Experts of a small language model: a sigmoid router.
Below are experts of layer 4 (counted from 0) of a mixture-of-experts language model. Rows are named router (the router's row for the expert), down (a neuron's output weights, with its number) and show model dimensions 0-191. Each number is 500 + 40 x the weight over its row's rms, rounded and kept within 0 to 999. Numbers have three digits each.
Before each expert's rows: a language model's description of what the expert responds to. This comes from a sample of Wikipedia text that the model never trained on.

# expert 7
What it handles: Personal pronouns he, she, her, plus pipes, closing parentheses and == heading marks in track listings, charts and plot sections.
router:449541482577478447497567414516503498459476558486500552462468458519477521495490510535529494434545518546566565480473412544491469504475553461431521552517457520393501483528500510529577495457468522564479534481534427573469513604505494520443551515581495515550476498477500512502524417562445551574532528448496491517440503491521500491522548530507568436486512579437501587552555506515500503478435503520444569466517511535504529536520452497594472494452478526518500497494506521537481474464475430516502475488463496513450515492497509496542507507558537478435465535462520514531583481531412522486
down0:490539528477522558513490511582556449466504516454464505460420467569564422526456533463497513495536470511485445508478508459484432544463512517479446434499540461502503547567514484542493553515454459458486479528502475497515465456476455514505546498518491533570488553471476461453490466488596543557541514476569511535573546526509482473492495511450504509447465438481493432527472511546501447578469600580530466491492510493587488454475516471528479447572505544470469522508506515446564474460522463624535453499397473448519489483505603524535481502498538477532553510464534465513543494567530503451
down1:520481464506571467471537497544514479511542442439447521518471466459546541519481506527468535419495469475514513463560495576454537485462496494507576423503449512496490504473561422555424456400463515444529559427416516489492541508455510542504521476480474540541499523537450502488436490506556546496496524470518558538514579566536494453514516481475533476472503453454498441426499513431502471441540498455534517415472531483491438402451481488464546547441454425501466554463524456475522426416487487511476468471518506519455463442515439552536492494493486521488458479459480477491551479484483424445
down2:514493516541520535527573539532480525478483518513454549498490546545501435464485538554470475420545464476516514602502495506483537532507549486501473493435507429478484528479551488423546521526425494513440475512460463497563387451526536502461508463458559442466536634496470407497467496570527494460456517511514474527495557500501488506537504509498452483562474456478516377437552465515515518552525490465554570497538490487534505488510499494508516485521510469520540508445491499474497478516508605561493523460540516526553442508488495569540411455500408454440473512465534559510488447510516437512
down3:457439522493515481499472443483522506523536600482466497491469547505507491451512616481600520528481503486481473460534575549540439451535490469591541495451462535553531514458569465512478504489486503479476480481509401467482519464520502463439463518400463499461546475469583573482505506497458509490466479497527600453538585535492438551491488489495459587489551455470483487430485490521449517476469545540453522586586491468532493489443535394413507522498456471486468537493453493468478562548512501483526503518469521555546542487520505531463482496531512511512462472571504532478543492509486467449
down4:492463484543495426531519607515482554550496442488506520597528579511497539583550549506550477562507493494442470467453498481478457513461486518517552549479503525523491512504556509476490510518483482452463461509429557513476349487483477503511534518480565512568522501520509514519451601497442502440438555494465489463493513529495520552421455476548512468526560422535470528439494540540465487586517488501536461490496523466554491546502501498467544557554506494568553506557546510503566436463492412502538518529449515490553470495547487536506503494485458523462499518420449507464454506536583496513
down5:457508576526546482489553495489475515557506484492510448552496464485521504494471506455484494547450417471489547488459525468548459533520517503432521408481542489529539498511544505511551413526523481481400500448507484560570505525505541497462518500437480513482490553456510536448564409525483522487544548444563510430489528531541469525486507464514489444526434397458437515402486425458553467521423501442556464501529517471470491437499576392490515513464508576491505520463508489465494519496571468550514456468527516486506435469501485437543419508529555519558493496536498526558459464496482540485
down6:435514468540515557542487524540446458476506483508428486540524513526543484499507491473527455508544446474526436497515486516464539525499472492486536542569501520457531478502474453453447501494512513473540468465513555540473506500554520534510481495503464525557500511510481475477481533547514576516456457483472582490434442543544488537544581473429455501552592496574516505515578397419508557489527437505505447470454532506501527485486493597536548484450578480457480523480496536528512465487493395556589493552513509445454537512467437494551504529461538475490538516553474521575554384484559474450
down7:499485576452443507493495474570478437570489479514502468447505544534529507545525477574425461497510552477522481499465516464549408515491527482465479455535499502498499537580447531487530512505509531535474465504388484465435448448568479503573455467466551479522420506487483491478539453512508480478485474443580579420497435490550528493497542503488424496496541520490569517453506459447519419488485440539530519477509512485475528514465414532497451433533558511488526541499490476450545519466491492486468412577426389462517480470521540481521537574483541511487552439526525502509503464535529552496
down8:506489473470479556544473478482522458521550488525492501497564541549548500525498502458504551513495495508445483484553484533564516419475468499544526472527486505612426538538511469423563524466495504442466463583505552434517479428461461499530537488443500511448479492530516438457562516455524554519449573573502522533514475556534552522604521468477434497536469493530515373473471570504506536519515516459493430429512537503474492487516477445489504462522521505471519544455416476462514495547481483496469465460491520494551530450479441486560571506456453459439509508531467451498509449576560415505
down9:497526505467518503550528502564449545500505415470505431502548503457552455490509553547528568478542419494531522469481489499510484455538475466540473562473491475501454546533494459529531496520519496431554464568504538516581410513442495433444485461528522566545488541539484542468519549525521509464458593504495504470514429483523486567510522538482529474453494559454486578533513417612433526526511514524471489485452511467472483497534502456425517523595474541481452421506434510559470486553437509467462458472499507517540491444490428474490493482566480468460503465509417524458426483558502538506
down10:497533448545522516471485441542407462415497516491498496524468518493533527514488511476501434532540503522515525474601459515506477613557597509532518614550502538426520488512529494561529393553510516549544550471515521539571464480498509549491411427536482514511558490543522503487546551507459481558484513486490495515519480502444491527499480526497537370494449498530435567491525477427528434545463539457494499497478471517469458459503507525544525500479412503478422556449484446504466474515460412519500462464503521457488511560583514531455528542542489478501488504494476534501540513524499520491

# expert 11
What it handles: Hyphen and dash tokens starting list items or joining compounds like 20th-century, plus "to" and mid-word pieces.
router:493505479545473481493576466431449493480489558505500579451448490535486488521481551527568525440522585560530531458501423506480433494522510461489480523543530536462449493521500440490525484501539500533521503418576407488447446499472473510440496464526500514515459494492450573562473394476422527505461525498448521511505527488487492459522511541565550503528537571419527527456545424544486456452476460496488560462509454539515455525432521506540490493501484502549533497544494468469476457515346456522521519469426518476457488478484428498499454482516519515479501456478439469429496532507416490488
down0:495373536491463486610591503455479524526526471528470487494521503513499466455512466484548477562522502576563426428468451414447544499497420496520510473533523558481533475518620513456522436502491459496479464512540468421493567502448563537508441528510555533504470471452486464535507512503470431454487444492399557545571527443479475476547537488499524492400504482499497500484491450412498466409455531551485502540500527472506549490523527444487498457478501460509509478541551499537519513509499517484544462530519534496529496498492474484505441583468495458459526520454528491500567492545530542508
down1:478488548494567495573492496460476493484521477515439438534463458516532502481471508492556503544410465519452535519474497543489514435526496559465450443508499463527508538500519472514491509456550562537538474511401530554519540482493437450435507468484485526438494534531457541562504468482627433513487452465525587479506472512519594459434536475472544469581450468547472496462539552526482513479461515550469520467487479465541498413576488461484574508520469511515497556483521504531508502466530405414531437478493529458530507557572467487514506400475544510478553553487458483537532487439462502513
down2:498485488518375462555480552482487499486463512525495546464470497581463566483500519546515472531552554526502590519529453544583531519545420478470427550431580497562442523540476488489474545533417475481467528495518537510504498594467520463423434502486527503496458485498484509497461494506553474560533541484529446527478516532456550536440527514544564491479526431460494476527567538457549454472544486454444525513563512499546539506527523607479503488532467482544469527492491454488473526510505491499431527480493467471480577500464466486486461488517479429541443485490495560447493429471549475605
down3:457535523485457468507520473469548446481519431528477459519543435481509402543470507467554500504407550515493550469470514449468441548460463480407459430558557509458467506486490443453503504499530416500500511386533511475528483467496382489476480516464485500518493535497446488393434452488419434431505520530569504513439529515592491515506474489423559506533466453482509493568494503483504393509516540538478540541571512510535546487506466467485491573566503432439502458527422503517493505541485463497457504505490500471460501494507489500555491540514518522489484501502580488468536502493511536512
down4:482518554499498536493546529531421425544404477455545479449514545437558426534489514454491529522492505523495451463570494516575541460394596480515553491521548479473498520474443466525539519500519522526515510510452538518529558507479525511519425551458617530528438525525551489519474452472503498455434516489526562500535518552509498507470572542429473565475519496467541543483501467495478576499503496396457565540478478514484493518481482495435519530545534534472464477452531515506487523586441520499455409463488473447446467498549548434542566507518497484491452474500454458478545524528499505458
down5:505451550480480530515458508429485494499538491461488430492503406483522512505495528543541485496412444564521526472530500502482559443524446573486517436459492435431452464470552525553498472449487547512510457476475482475520499545556462618443515501550503436443556489480437483559462499514606450554474482470537573524478409500473555524535558536469541470526546562534482453556466544537473564491479503498491502577527455502490513471516444516476438492490483499562500530444500508456522484573523487499511493492494513516466463545556533533488530500553521517469504541477445455495463494515456637471
down6:423497530434478467495456443530511501489479475525482531544504519496477535440515482504441447432418499465514476545597521545500458506487572432449495503532508533537485558534496466546481412563471432426546558562438474510554489509458523454508419491484470538464424459536532525508509485467532509449520414538480519522464459452469556559476485457485525447473412481531512491531507528436503501498516563498493549510512529453487438511562405528509520475487519432441433577477490544528531528501525526463476452541513498512530409451415457503447491569482500486518486513474475542481530485518504469427
down7:450475459400504484592497539498536566516471535525447551505536543450514537511489500544575444484514439486440519535476425532429541532522445493471502514587487558492564433456444409516539479481564453497512505502558546503538547484522528475490466469478474547528457515462479527485460537437452518525548521431505461492488508551517580571511463545559507472512544511487537495481536467514436491464496518494527477467497542509480493482519491524461506608484475482523435435446539485501520494467489425525538553529532514541480462499495491441469499524497478422396479514527486552542578599432494475483
down8:570475447474592444518515408467498477502519531526502507486470492466545489473455564494564474553534464537489504481500522414499446487484558490496512477450449591473481503536510471503474449473474443525492553508505504518598485464481508572485479469559472429471480544509529427517537519557448499471514572432575534579454459481461528517490511474498490468465452558487469527530445497441536522566539470528475502486578482450484460472520406545478490500532500463527504444505552496508573488484519453491491450492536516452486454516422506558597485531396505555502491515438481478499469532596450503500
down9:442452510467454460518504501545556490480500440487471530485507529535387496512498460522532414474476472479545502495497493485490504468550535480488409577541500535473465504508530415468488488568564494453470526422469416559575527522445458423512516471542487532496517479482526548499480447500472520520510497500525525527553514490497510486455524506512459376530489465492547495429506570531453560515463457484488499477526532438480490465486599438431398484511491480522395561544451505516556458479564510559521564527507553480528554482499516453478489491489493526486530528400525471466477569504497535463
down10:481541486589520497514548478537522491511518494501480553463503481409519415453560520456467511493490590531496465476520452460444471439472505512477544460533507529501515458477566499496456460531505571503531528429512494511472444471528478461428574505497480474522510437457471487448454500468475520489467442529459533553512472440482479541526504545524528506486450470571486544485534378508532509495490501565467450479453535512553536474438509383517571559534510441447548423442503455504545463432485502511462515534499564502484458478466482474557554480507450492430522543522482431548515547413507546558

# expert 1
What it handles: Common function words and punctuation such as the, and, commas, colons, plus infobox section heads like Personal, General, Born.
router:455450503587429500478531446394409484500460563424509536465429487520485474480433521513550499453478516560566516501537499504483454471484552474406529519515520517395472511490543452511492514514474482525453454496557469491463464551494480526460484485473459538543483535491462541493501427533456490532524510469445454539498586434394501515492486532534504460532464555456523530489491487555474480513474468425475554487522469530498502515487459528498505569503499465554480467443534517531442445468422478517445468436492431532505404480485501494530522572587462517470462500438508485426496511520469476451
down0:448511454464493491471550478583510483488519467528450479450458519507536512556516487519490497474495503524512489484514398494516489492472502455526470452496579532506491531499520508548418466550468598536442460520487490439486479535482423569594527418501526381532473459593466516468551530473507455435530603452473486484483477521478544506461533520546514520494485499537563369525496512527493471541481493522495456511491537501439498499501537469481403475537491466435585534464477485491448516492449509484513527475508581473501462490431492522539543499467455539386486521478457531477470493520541462458
down1:521483461441501509428472540548538454536560473548439457490541581501503534469482451438410476507507465534464446502465528481490555470520539457529506472431471443534490508505527436464464545565471497501535489553495571398513451455484563476493513516489578515536540453496571429471514582484485544470587535574494499427461441520603444465525453459472491508537471451544448428474472487536495513481516534459563478499536574531492469492527525480498531509558496466504467522508417502473481481482575529453495530477530593492492518495476496422486533462470466475490524502525509497454438504422492480496
down2:496537462532487538469503525422464501470465385504508538536463548457523551541539560540485457434479545505545463532557487502522500506485455554471487487425517446572475492461593463448438516505543510561488515554490418464470509520471465543505487556547479540552535532451464535523471561482478468522512483537508505471516511415491433506522519468515488515516520496487546482533542564450538459493536512472494465520482549499448569478485459509537507480540455507501491573457476530591431519390533482470561483455506493555445553477502507439479468489425598602484471526451516457542503446548468483484
down3:486548576518560510497507513538540475480500430488507513440469550515506576522522487469546419502546506508470522494470466489519533547516492478567456572406490453491494515520472427539451595508521471480446509517526498501557472447480494575446522524477421508553502461474520533442502474567469459475534475445473480486422502498560546515464486418537515472448472470483511346451499448533506590453515502428572493520498484396520462444579462492468531461480560446413498560539513448477490547485453503510539449469502525514500517521551534503541466488500481508482500489510469482543498544536501495509
down4:499518537533523506473507534484474527435449472580517473459445509515472503545549517555453542567491534523493496528492537492497568492493485528542482458535525560448513469416557538451532509478502583509608475454547570468480516486471537533549520484539531550524509548497447493564540477446526593528510507560476547518544468499491454466531466579452537446479463534479442519483514463516470478474547488486453539472405480495547527472451460498451532445502432525463538497537490433547447504588452458414507510531507510481518457554545473468489567490557522442484537403538469428455491543536497556505
down5:522451494522484547440527553476475519498565537495486537517516473502475431508549450459506486569447491425537544438575523508536491532512506434449524495508436443492474432470508487487404486532468524524467486535531579531442619525479500517550498503465521499516518491481468494519505453408446530550444487491482475458438518495508473516458473481458474527525474531488503586508559567412491468439479529509465477424515500542524518495511581455535492484520578543484561468460542533487510570472509524485550545547447479520502418421402520482561464472509537470506552475474472548509446507568532466546
down6:577573453450471515569534518472506517512513614495545538476473397462444557479534486524509485548483517479498501411507467464521479509540530490497453529455559511441494476557549502493389544414559535504535522538500474484466530558570496514482473532472477467525502511511477545495524441480511508496466436473549460523512589522480554519567490489559478510522527489452519696461457508467492486503501518428486517465472453432522474549547464500537499539508480495479530480497537492475502522418557489522474566424437494435499511507464463519541449507486517489488519514446504478549515511519506487522
down7:485516542422433453467489494548545498479519573457500428586483513465513486491511565492510523513519541504507487490515433505542484462479400474543485503470574490513499527554439508441495454537455495534465451553531424485521403499476493467470513500541457478474501514544430493464511513463466476479643522466495462526468538489457525502541466428526515506440473577503530493512433437468547438474465480467512523490487456480567454530491434431453443521493527494473466547473518505458498555470464450548544501470463528480495483472467467567552503546433398524506420509578527495452476470465539463525
down8:520459527480492482553477482470482492456548604496579503455510481545458547478568457587541485425480531487546493523500508523480486488573483497472479512443539496497516499533506497501553445460429519454454472459496499481470464492485473483502510491594554417527533543444462598561480498512498433564504535530460562478426553497484493463557516535532500491500511459446457595501488508522543521460491552441515515514569536474506484516512540570505555467489487458491475458551441512511498542491503574610439402483480488476487512533529475478531495496580452546470435514598511512462490458416499502483
down9:496450416495476618435450544569546498508530495505499466563570493560494513479473511507559469510508510539473465413445488477516506585534477450545455453478483479559462447493491470493420523564508500500520469501538540491545439492481505523469524528474436524474467450446551485492546542488486495517579523584539469549469522494563510497441498475459490528477556396469429549464456459542505447478448499478544441541517525551548534423532497437467601516484496527498490477430451497480453468508458542527418493455497548551514523564492539456441521506506517514528487497477494493552527458462522499559
down10:545480576467480499467481482553525520548523557555495463562465473508493450526515450545453471470537568468572570457513452546469506476468497497492466409493532501481508537478489501504485508516430525478477454606557440525435461501448462477492516471521462446556459477458445538480520510535489563589498538507476512538529546501515507515569463457452517513479470564421485516521510462440547475499437534411441489494447460569538465437499514481617474566503520485532450483493510483454509416512504560545478483482474480507448497442530521463533573493535439469464426512576512517488465470436512467516

# expert 4
What it handles: Cells and headers in sports statistics and results tables, such as Record, Career total, individual, position codes like DF, digits.
router:498560434535497482466485457493403500473487526439458537532420500469472553528542514476476483467459510536493491499476501553484447511505607495430542542576472542459462571508530476541535487530503522535513486507517475534481546506462536427518501478470438501510507483534546507523493438473465516531564449443515464537537482458430561495540545507505524455524452588524503618483524530475497531427521533448477537433491495527484490493521512571647523483537479484526503495516495535579485423487481466520572532409515561500569456469512427548467525554506457502475482537472492499494487446517434481498
down0:527516489547512515477538566519528481512505500477606530517510494474431503551504557526446458492517549488480541592439457505521526510462462504451513551424470543393467550608479551479520548521473440516534603517517511490517480472509518444473523510528528566586513472468439514560512509501510523498448500476463554473537495519452467514542527503529532503477485455592493512504523515454547458471447488538467480445444461495457410508519529536518490405539511501540466495539504557473553488535399496578535428520471489543511533475515474499471595479478433542533519461484484526497507447551459544552
down1:543545470474490450463585500465547573543574458515553436455541496467519485492459472481493495541527509548504560513500467470496491498488490514571531495431558479562619523513496560472452494531500479502507567489529540432476490504476546491524567501559509534583536507512498549457492559538533508468428602424490508459482518450479541461511428488527548502434467497541519516636485453531484501523456498511544513409446509507518473486544521540415471470510530535552568561508491503492494472478545506433541492483494471485476473531448493485510580511474510456546452515540550502438481499461489562563
down2:478470512438462528499488491579515563499484543477461473524505510486457492422473467477519469535447454491533519550509568505434452506460583520466475547523578505558617521473486558530542530485467531564462433454471481575483486519526526516455535486531498455505437557494539538507522494502521506445478550389599468511564476473502540473510472449482534444412478467508472487526549522487476553478429526498494564545502574529499560489477515487527411459502478495448488488532511487524448522482558487487532497523542490492514464442397462514507472408504542456500508536495498617488497537454474462526
down3:452519549491457504528497482459501506519463497468530542547469514497534521504579449542519493493585476444514464512478452521539458554546524520516523508453410508482439519450468512442490419521423495474472487500576517533552549463575564576505430554418621547481425458466531439562488531431477457505510495533522472527484486518514519536490544520499510467526528519477495462537517533486503494590511442506468518478449468582422473409545501512513483486460543565515486533497457458501497461485535546528451454457479468462490504520532532512549495530546499525421494438415433464562456473525463478500
down4:597498558515542498517518508547503538454466519442497444506419496445511478497557508511524446520495531455524443474521602469549508441500530510518486442555490511453495519413583566497495459474531439466481481499616479547434508536521515520532493503501563504516516473540464549569499496454481472503493511416515498536501508511524523495529578466472506488520514501503560556454524503460463589457430566451543512551545455548472453555535474563516498423525511597479464474455506563560501496498455524471455473413524517505457494469484470517473495455482413451440502489507471507421490481491476571477
down5:470515468516491494593487530524499553531497501536502484526465545538527559478498540451529568509631527477459498458427489451438468508506550482441481498632460485493489509568538492460441449449526572531494510519482435478457528485496549491455457446487482510486425530488450487507550450455492491474483516537540514468532509514520494488492551528585525458486550527522424555474475397485570448515487518530511466489545472511563570505509482562494478488499531506572551492508477592455439469501540547488494513488526450486458513478547477461478568558591434570461475527444531507525456515532490522534
down6:509552536544516564569450504554507523528501500427472527470510510447465568518473498401531484490539482433500450546490537531515487613489487478485572580552500496530462445556548475495486491558502547502559433553515503538532542483478544502498515502520536444482531481510528465423478491460510516537445410500552523497501477488389522580498533530499514509496489488462401483477473477465475526444535507431550550469535474536501480496522503482461545570483503476444481551511570522537487500541494533415512530469495440583566557477422491462485472582516557522441485464498448466541453497542509477470
down7:488442461498534558603515529423455536562467483492521442452515511505548472463569573419408515534543550499482502462501561519458465484486517496520607618494488434487518528483541560510488476488465492515508533507497539452512430542470498401560447517466582504494529541460560515452447472496511491496545439556515515478510459497451417479545558528454527498421481474513485499521521451543509508481441509508536539513462574489499514459500471459558550473478514514510543506501493486503483509468425557475527477462456492461513461568428450522488478539468484523531460529526597537500430526512500540515
down8:527457454493535500473533512405486468465503512517465525413550511475430508488519569459526490470547461468481558504460464468498481474473514482509458516538570518459518519572490569544500502544550546529549537495488468504444551510408459489493528498521478475476592561533521512499534463470498503546546517433457505551526545523439532508445548498586503545486519586562520599535534500485499474493499479495490538516611532511536577537524506503520482554502452541618482499528487527532558510481452521501527562506488517556499512540418431507488518538562533517558471472500453491503491573533430471591
down9:501497467464487445534561445495539525455512563577591553497531458498479491482429541484494465560577479490461536507419444452453497498489454467513500503511505551556527529472440438544457510505542457484516496517538579480488506500496530593495510536498555488542492507532549533435529439517540527518485517505521539504463435468462493555515481501439482494552493522514444414535535450491445480519546461519504504502462508453490538594470515484415476496455511585571505416496543515477453447555480483502524567500553475533525478561503457573513493424554579478539506412443529507513557462542465465502
down10:559437535530451492476481465450485514547564503489531403434463498445476463410505505521518499539477480552497501516579473501561451462485569484502485558529495522509518528497490487403473443496453485419443472480582547541578507465511562535449444522508611473470466458529447509472509524495495491389505483515453542484454506510443465522519547454486419474544503509463518502436472531561512541529503496495518509482529500430493532575530486488498502530521524515515458479520466505459429462569535545542419517524461504479487526457464506565541444489505483512400470449455529484473597468505505527474

# expert 5
What it handles: Word-final suffix pieces like s, ed, ly, er, and "born" in biography early-life sentences such as "Kelly was born in".
router:467513440548446475499529473406409488465433531468494541532437494522454488519409480521524466474511541555571495476525475523504444473542546477477520578541516521428441491475532496489461500511485515565467511492527397456450443559487496515444471514536477501471504523520488491541462421483444496566483513535464443516492518441409479521446481525522525502511443563518553571436507408542522466470520492452489569464493461512464517489452507512591551477500428507564482562523501489546454508463392497523530523465505520513534495497446443487537525511530486462478462486498499483481451522467381485485
down0:528526511493502529491498554458456508523481408483528498516528561527543467513493464504512449501493508446511471444515505517547566545507481453471526520501504516449508472455609481550494469547411474532547553448441501524477511511506557448550504499498416534421511559482576440528549446537533454494555530530512470472521544481459461535479458446432435474506526536481384523433489565420530561469549463524552532535488421478501510472499471462549490439490558565472488500418522515442524494485533568491512488449543478489542441456509437490488557520507507518476541564571503516561457425495517506497
down1:472529482511518461568541550522457479572496480497488493358519488526469493518579558439502511459525501456520436435479457455496500428502511509501497457556556542605531516483528429524557483475421512465510565486460540431511499560464502535470483449533531506511495509493531491502440496516390523503438491517522547471478473507497472480436492532519626418484499436468506449468477500497509552497513530512559459521530506524551469491486549520453495415481453488533541503468447530448507492539526475497551452527455522473449511526522458491476500537477417532505599455484543590487513508528474557523
down2:517473518496483519528502454516540504528513537513408452435537439419473526526473533475447459466510604535537534494443550554503466534506479514461510505486511428384461482431505533484564526501457498459387528527465441540470502445476517496442518572458520562448479461418482457489471462523498532506546557512537479434490529490506459508459461511482529569499444504524518531486523453539428446494520486489567488543495513491496513558485474496557528450543488430531475467489460569521473478503465493540479513485529493514575554539519484458503534510541440466472493493512534581561472450406491605457
down3:518526615561440472473459497452500476438526565486455437500476511571487513471540551544517508525506484508458491536583526500508495548517491536393486440527470532473422546513524495482469535438492452575493458539476469529572485509480533505489477482481443465591502533500520524507588506516480489486529509481456460544476469473431505481531508460576473445470439507509457564466518584556511469562492438455531523550471512486434515472511411522544459548501469474468563509450493531580459545431548466494456506488543511533550452506534543520509476486536499484482542412543492476560496513457480533413
down4:489474506493542494474468504490534485608559557447478530473481472488462505526531540491595457503566498482516473538506529553490485506469497514469465482540457517484440471556575478472527483472571493483479491512561485500543519500477492471443486469497519481540535533522502477577498535496426467466444505417454459520456496508526575627452557460501524532494516481489418569516476444609484576487490510418601568545510471470484471538533514500507505491532488488464459418508544488477488505522483452479551493526459590501486450494528530561473525493470547452462492587517395483513525507485463580529
down5:515516471497510465506555517539501510491517494462497487506550455488473510471560453489531500484513439493472429557559538534576479514507485523523471484546412503461480507498456488562545555464500458539544546485468487530521560391448508488526465539496454512509507467564504562510435549601508530574428502438521551480495499507483531494417561452501495481510508455492526537575484538500529508563559483515492480492557492558541500497572406486518601485487543430479394542453449530488463522578462490528586474484417502475521519542460486522478548509486441442457508525508534512472473546539481421527
down6:480509462515429435554491485490494483524461553557577519426491510476519566515498572501513529559553541489536514454424483529470491543479491546556562549475537488535517480482412490465472486523534439501498537472528551596483537479540548556497510489462512449444572446406494530482518423465501516499498512474433497537548443507491471510517425515474440564479468494511506431472455559535509560509480458481389445546504521455493495514414458442488483541512435485612549483519572538527543540496503514509561530481505538478452467510561492536577509469505507517503522517486492435489524500537531489564
down7:571501523394549535414488441530468487498561528475454450501543646476502503488459511467511477511496412441460514480525499473552492506524568489479558477488526492524548551547521545499469452471508490500494520525484425444516512459541505532472480484528483502490507539484513509553556521474479546460490499495544442466521507487461513493532439559472542532426512539440581531539531485559420477442564496432521547557425509482468472544512492561516441547404538496474473556462514429520491505493512441506524404485515509472513490477538462494421525473447509580484483433506510551508519496495423475523
down8:500480519477512486491505494523551412526527517523515585511521468464461541459503493461496462467519545590494528468452481545437547457539438421568464548509458503578461512530468537410528487501540484497499495521542433512492537412520475551506553464549497447623571450471482469445477494491476511469482541527439513523551502429521468479571493480554485539470482513484491514488470393489581475459364507496507538523409479429503517465503498507487481512512508503495497546549562534520559481508456498532500509500504519519467430538521476531457483502494486542464477512471579523443439550542558543534
down9:538460441465537495543447477547504468480470458491428419463500443503467573539562527432464566494507493504480513465494505564409525533559499502482485505496456547525488526509551489522533556484484543485543494564521531426460563462502488417515440491571409525526527449504562555526441483455555452527520483463578499458521525499532427531560469488530579427544497448507481541526485525456517460524477496539523557524477413426448483514589485511558496497482576519536488490597446528487545440535472529496555477516466510510530522548514492537520557474523475451514478534539496520488531569477470472504
down10:522475520522450480492537541493445507504486491507532513464524538538489487466478460627532539506528452398505506521492529554520490440564475495424504521436546492504510506510525522526467465484514449536492537470412465501546459607522495490504538494546560513466436465505474481452504483537539518409494516421515534471463536407507556422502480470569493533467518425498518491434521527529486496478492555559555445490508568555495589462429502510483488519475457598531556485452489400436518449548538512459584515519520474447500505523495465494484474516444543548477520473523499568547539464505494514530

# expert 9
What it handles: Sports words and team or league names such as football, season, League, Championship, pass, player, and score punctuation in results.
router:399538461526496467448565513507446504557453514553546586554477522491456529543471552461463515473457573573507464529450508507475444511472518452485442535559527484430450510553511514495499459515538463506552589458496452498461551513456475498474505553540487560524501556537561459583473469478481562570480487498439540486539544451506558554526558511480457556562469507462574582524550493523473527509498519550434524417487503518504470517508554453628539484519484505541480546538505480534491477491464467520616489487471529565527546507502472502493456479530479460474481502506469513473493507497462467443
down0:558551508497494444509519532541517479510480564511426549496460605476486503553516486494465520500486507499474424525542483571589524496463531492520547591479491587490561472545493530516523490445499424553524452471452457544537546469516517385556493449470482472568485509459484559503575555468584503518584450414448481489503497531481508507533517545516471545513488502489520506458490469584503527488469503503484518494506514494508459456587478474576524512550501568491525417502503500500476514555518517507577473493553486499558446605556480503490437505492504477462534501532547467503474565552556549478
down1:454472477506480501511542472468381503539492494497514460518482469480426466523488441548499435537499515570509517547501464480465455571515556554467562507518548474531452559491485564521485564505452492472566575495587456526471543488519464454517478495507438582550509515471536562581461515493502537599469445578516438463533559515495444554474519551485568488547539533537531599532495496501504481455524511452473540579482510539519507438490537493500539511496533456535444471472556487527514534437447490535500495477579509453571527515467456502506507486502478500578567482534514466528519463422454536481
down2:467410472481548511469549541552494478500489473523530548517485465478540419496540470486412503579495507531517479428520454514444501501486544494437418518565410501483445476478579497505506455544507491540584445559520481483430548554494597516491541486428442545514513459470452499450500463509545424522480541599487482525568428513514485569458506501500537545588493499497484577504539474558506467534532525491543506489434455559488495513517465501517602552446476496520511504550546481467464500499488490474523504488537475532492484466551502469567501540517543498529510602465469472536465540555498473501
down3:503444502492491502525559534480460442521489510526560448469482507599461530456508498467499514520482441585582604505504506469493531447468554505454445513477517492537531404533508467450496448524490580591501517551508482496443490456554509489545460498521493467500436429528477503515474505473488519572456452464510533500532505539414461443519586501580483496526481583557561503464528459475546457541457452529470514491479506438526454497544550572504549478512498443471535571482544472483464509455438530502518528502480554499477534480529528547534507410509527426429464548573532486467469472535534532506
down4:467451455507491524553460559380471495479510509488481466482536507521514539467512513468523521445477508563458497500596473430491454510453511493461480556492481472590429457462516423480542556593425502480493429472546472481467517484494477485487459503465547528554481581470409530506481513473491531494477477514500592505590529498513509492512534500542481506462449453577521432483468507484506431449445549473462471560457496526490464531544501493502505460461479469445477537576442579495510517559476512527485453517557525478496511536444433469481454475471514489465540426576446421537476462494559469480
down5:556510527534542559493520524515553453501572575520456519459419463481467498548459482583522494513479437506463497492458495479556498480552466529427549478537501523484475507472509557544466548465461495484485497473588530529491508519494502565439510548494529485482456486481506497433521467518520527489416504436496560465457537490561508455534422543538527509538430485478550502464498414566545519457508492533486543479435457564538448440470521510529494534471470507502538448418480380395502422445524503492501517494440485526508470561557535535501550468496536459554471494500563481510560437555466449531
down6:499498539446492530578478504503587505487543453453472503452514422558475526508481505515510536493512480539424569477514549538477451510445411515456526519481502495501464537507495530561465493448495440479461474487532533501584490503460453498436545516537493432448506457476504583530513553527453551509473475475513421529494442502541513515417370530486508497401484469479582379494435492438452529528539483489508511514550447456542447500445536494477465462492455505472542523510512493488510452505507497512412488530517467445436526546465463486487545441476481483462484421546535475507555446509499459534
down7:483505514573515495470512505459510528550452486499503557558448504475475528520475477528564554565465533511447508514512508492542489521522534533517468474508430535517543475495529421528516444556444436492564496535564435496453581520437554507487492464490471521468446545539499450532536540478462482451431481512520477472576546531461484493493494542441598541526487515514508493464472438480516505460509510463508544534522514450581442440572565487475528558522544525537463502506493488474544457476439486522514484560474557488505542508566560537547571470511492503569603509450488444556423609462440495551
down8:532491472543455550512554512441443510519475512495477455525490479517498437519474464462521511412463518509538535517507443520508464562446453449445520499566472547482492489501502499466487433432507428599482507477556492565529492458498471467525419521549478435490447504533441565512522509493436555525530486445522564498476497461478565463526532481451576522418510483489522586544474385492535535491519441553511520548485494566490529552436523462442426519430480485482508437516550491526563545544492473518468559512520552523504513488496516468499516513543419423508488430541472452560505460490447546507
down9:556411542553468460455469533493496488404564517464452489499476496456449520565511549476529516485445495450488489471541514494525549474500554504549547564483457498437562543515504490544486460565518479562489441475530451488481541513481520507476429533526475525501446503496460559535502517439476492449475504537447426441455501542581536487457480553480422483448497506443565529510511503516489508513473531522525475533447516505451509509464473455467524573549431401523484568424500469438489511430553455545438525497539530571529532486506469581455582475493517548510546506559452570517491509461549450508
down10:456518537528516478484484468537475496473471545521456505467521472519540540540483561503453476493523514511514467420495481506526478464553588485506526568453558531513450386513477423519536577509551498503510494463490482467471495360504452466515471454493522545525463473480479492498477466483528522433555525528495542491556496509515442460532513531523448447493527528439493504491465494457494563546401509490458457465492484507516497527513527534428579521530427506477460554556515478452516558601589506504529491540450460526539442450492544439492441484507369539498461493544467532529468455566544514468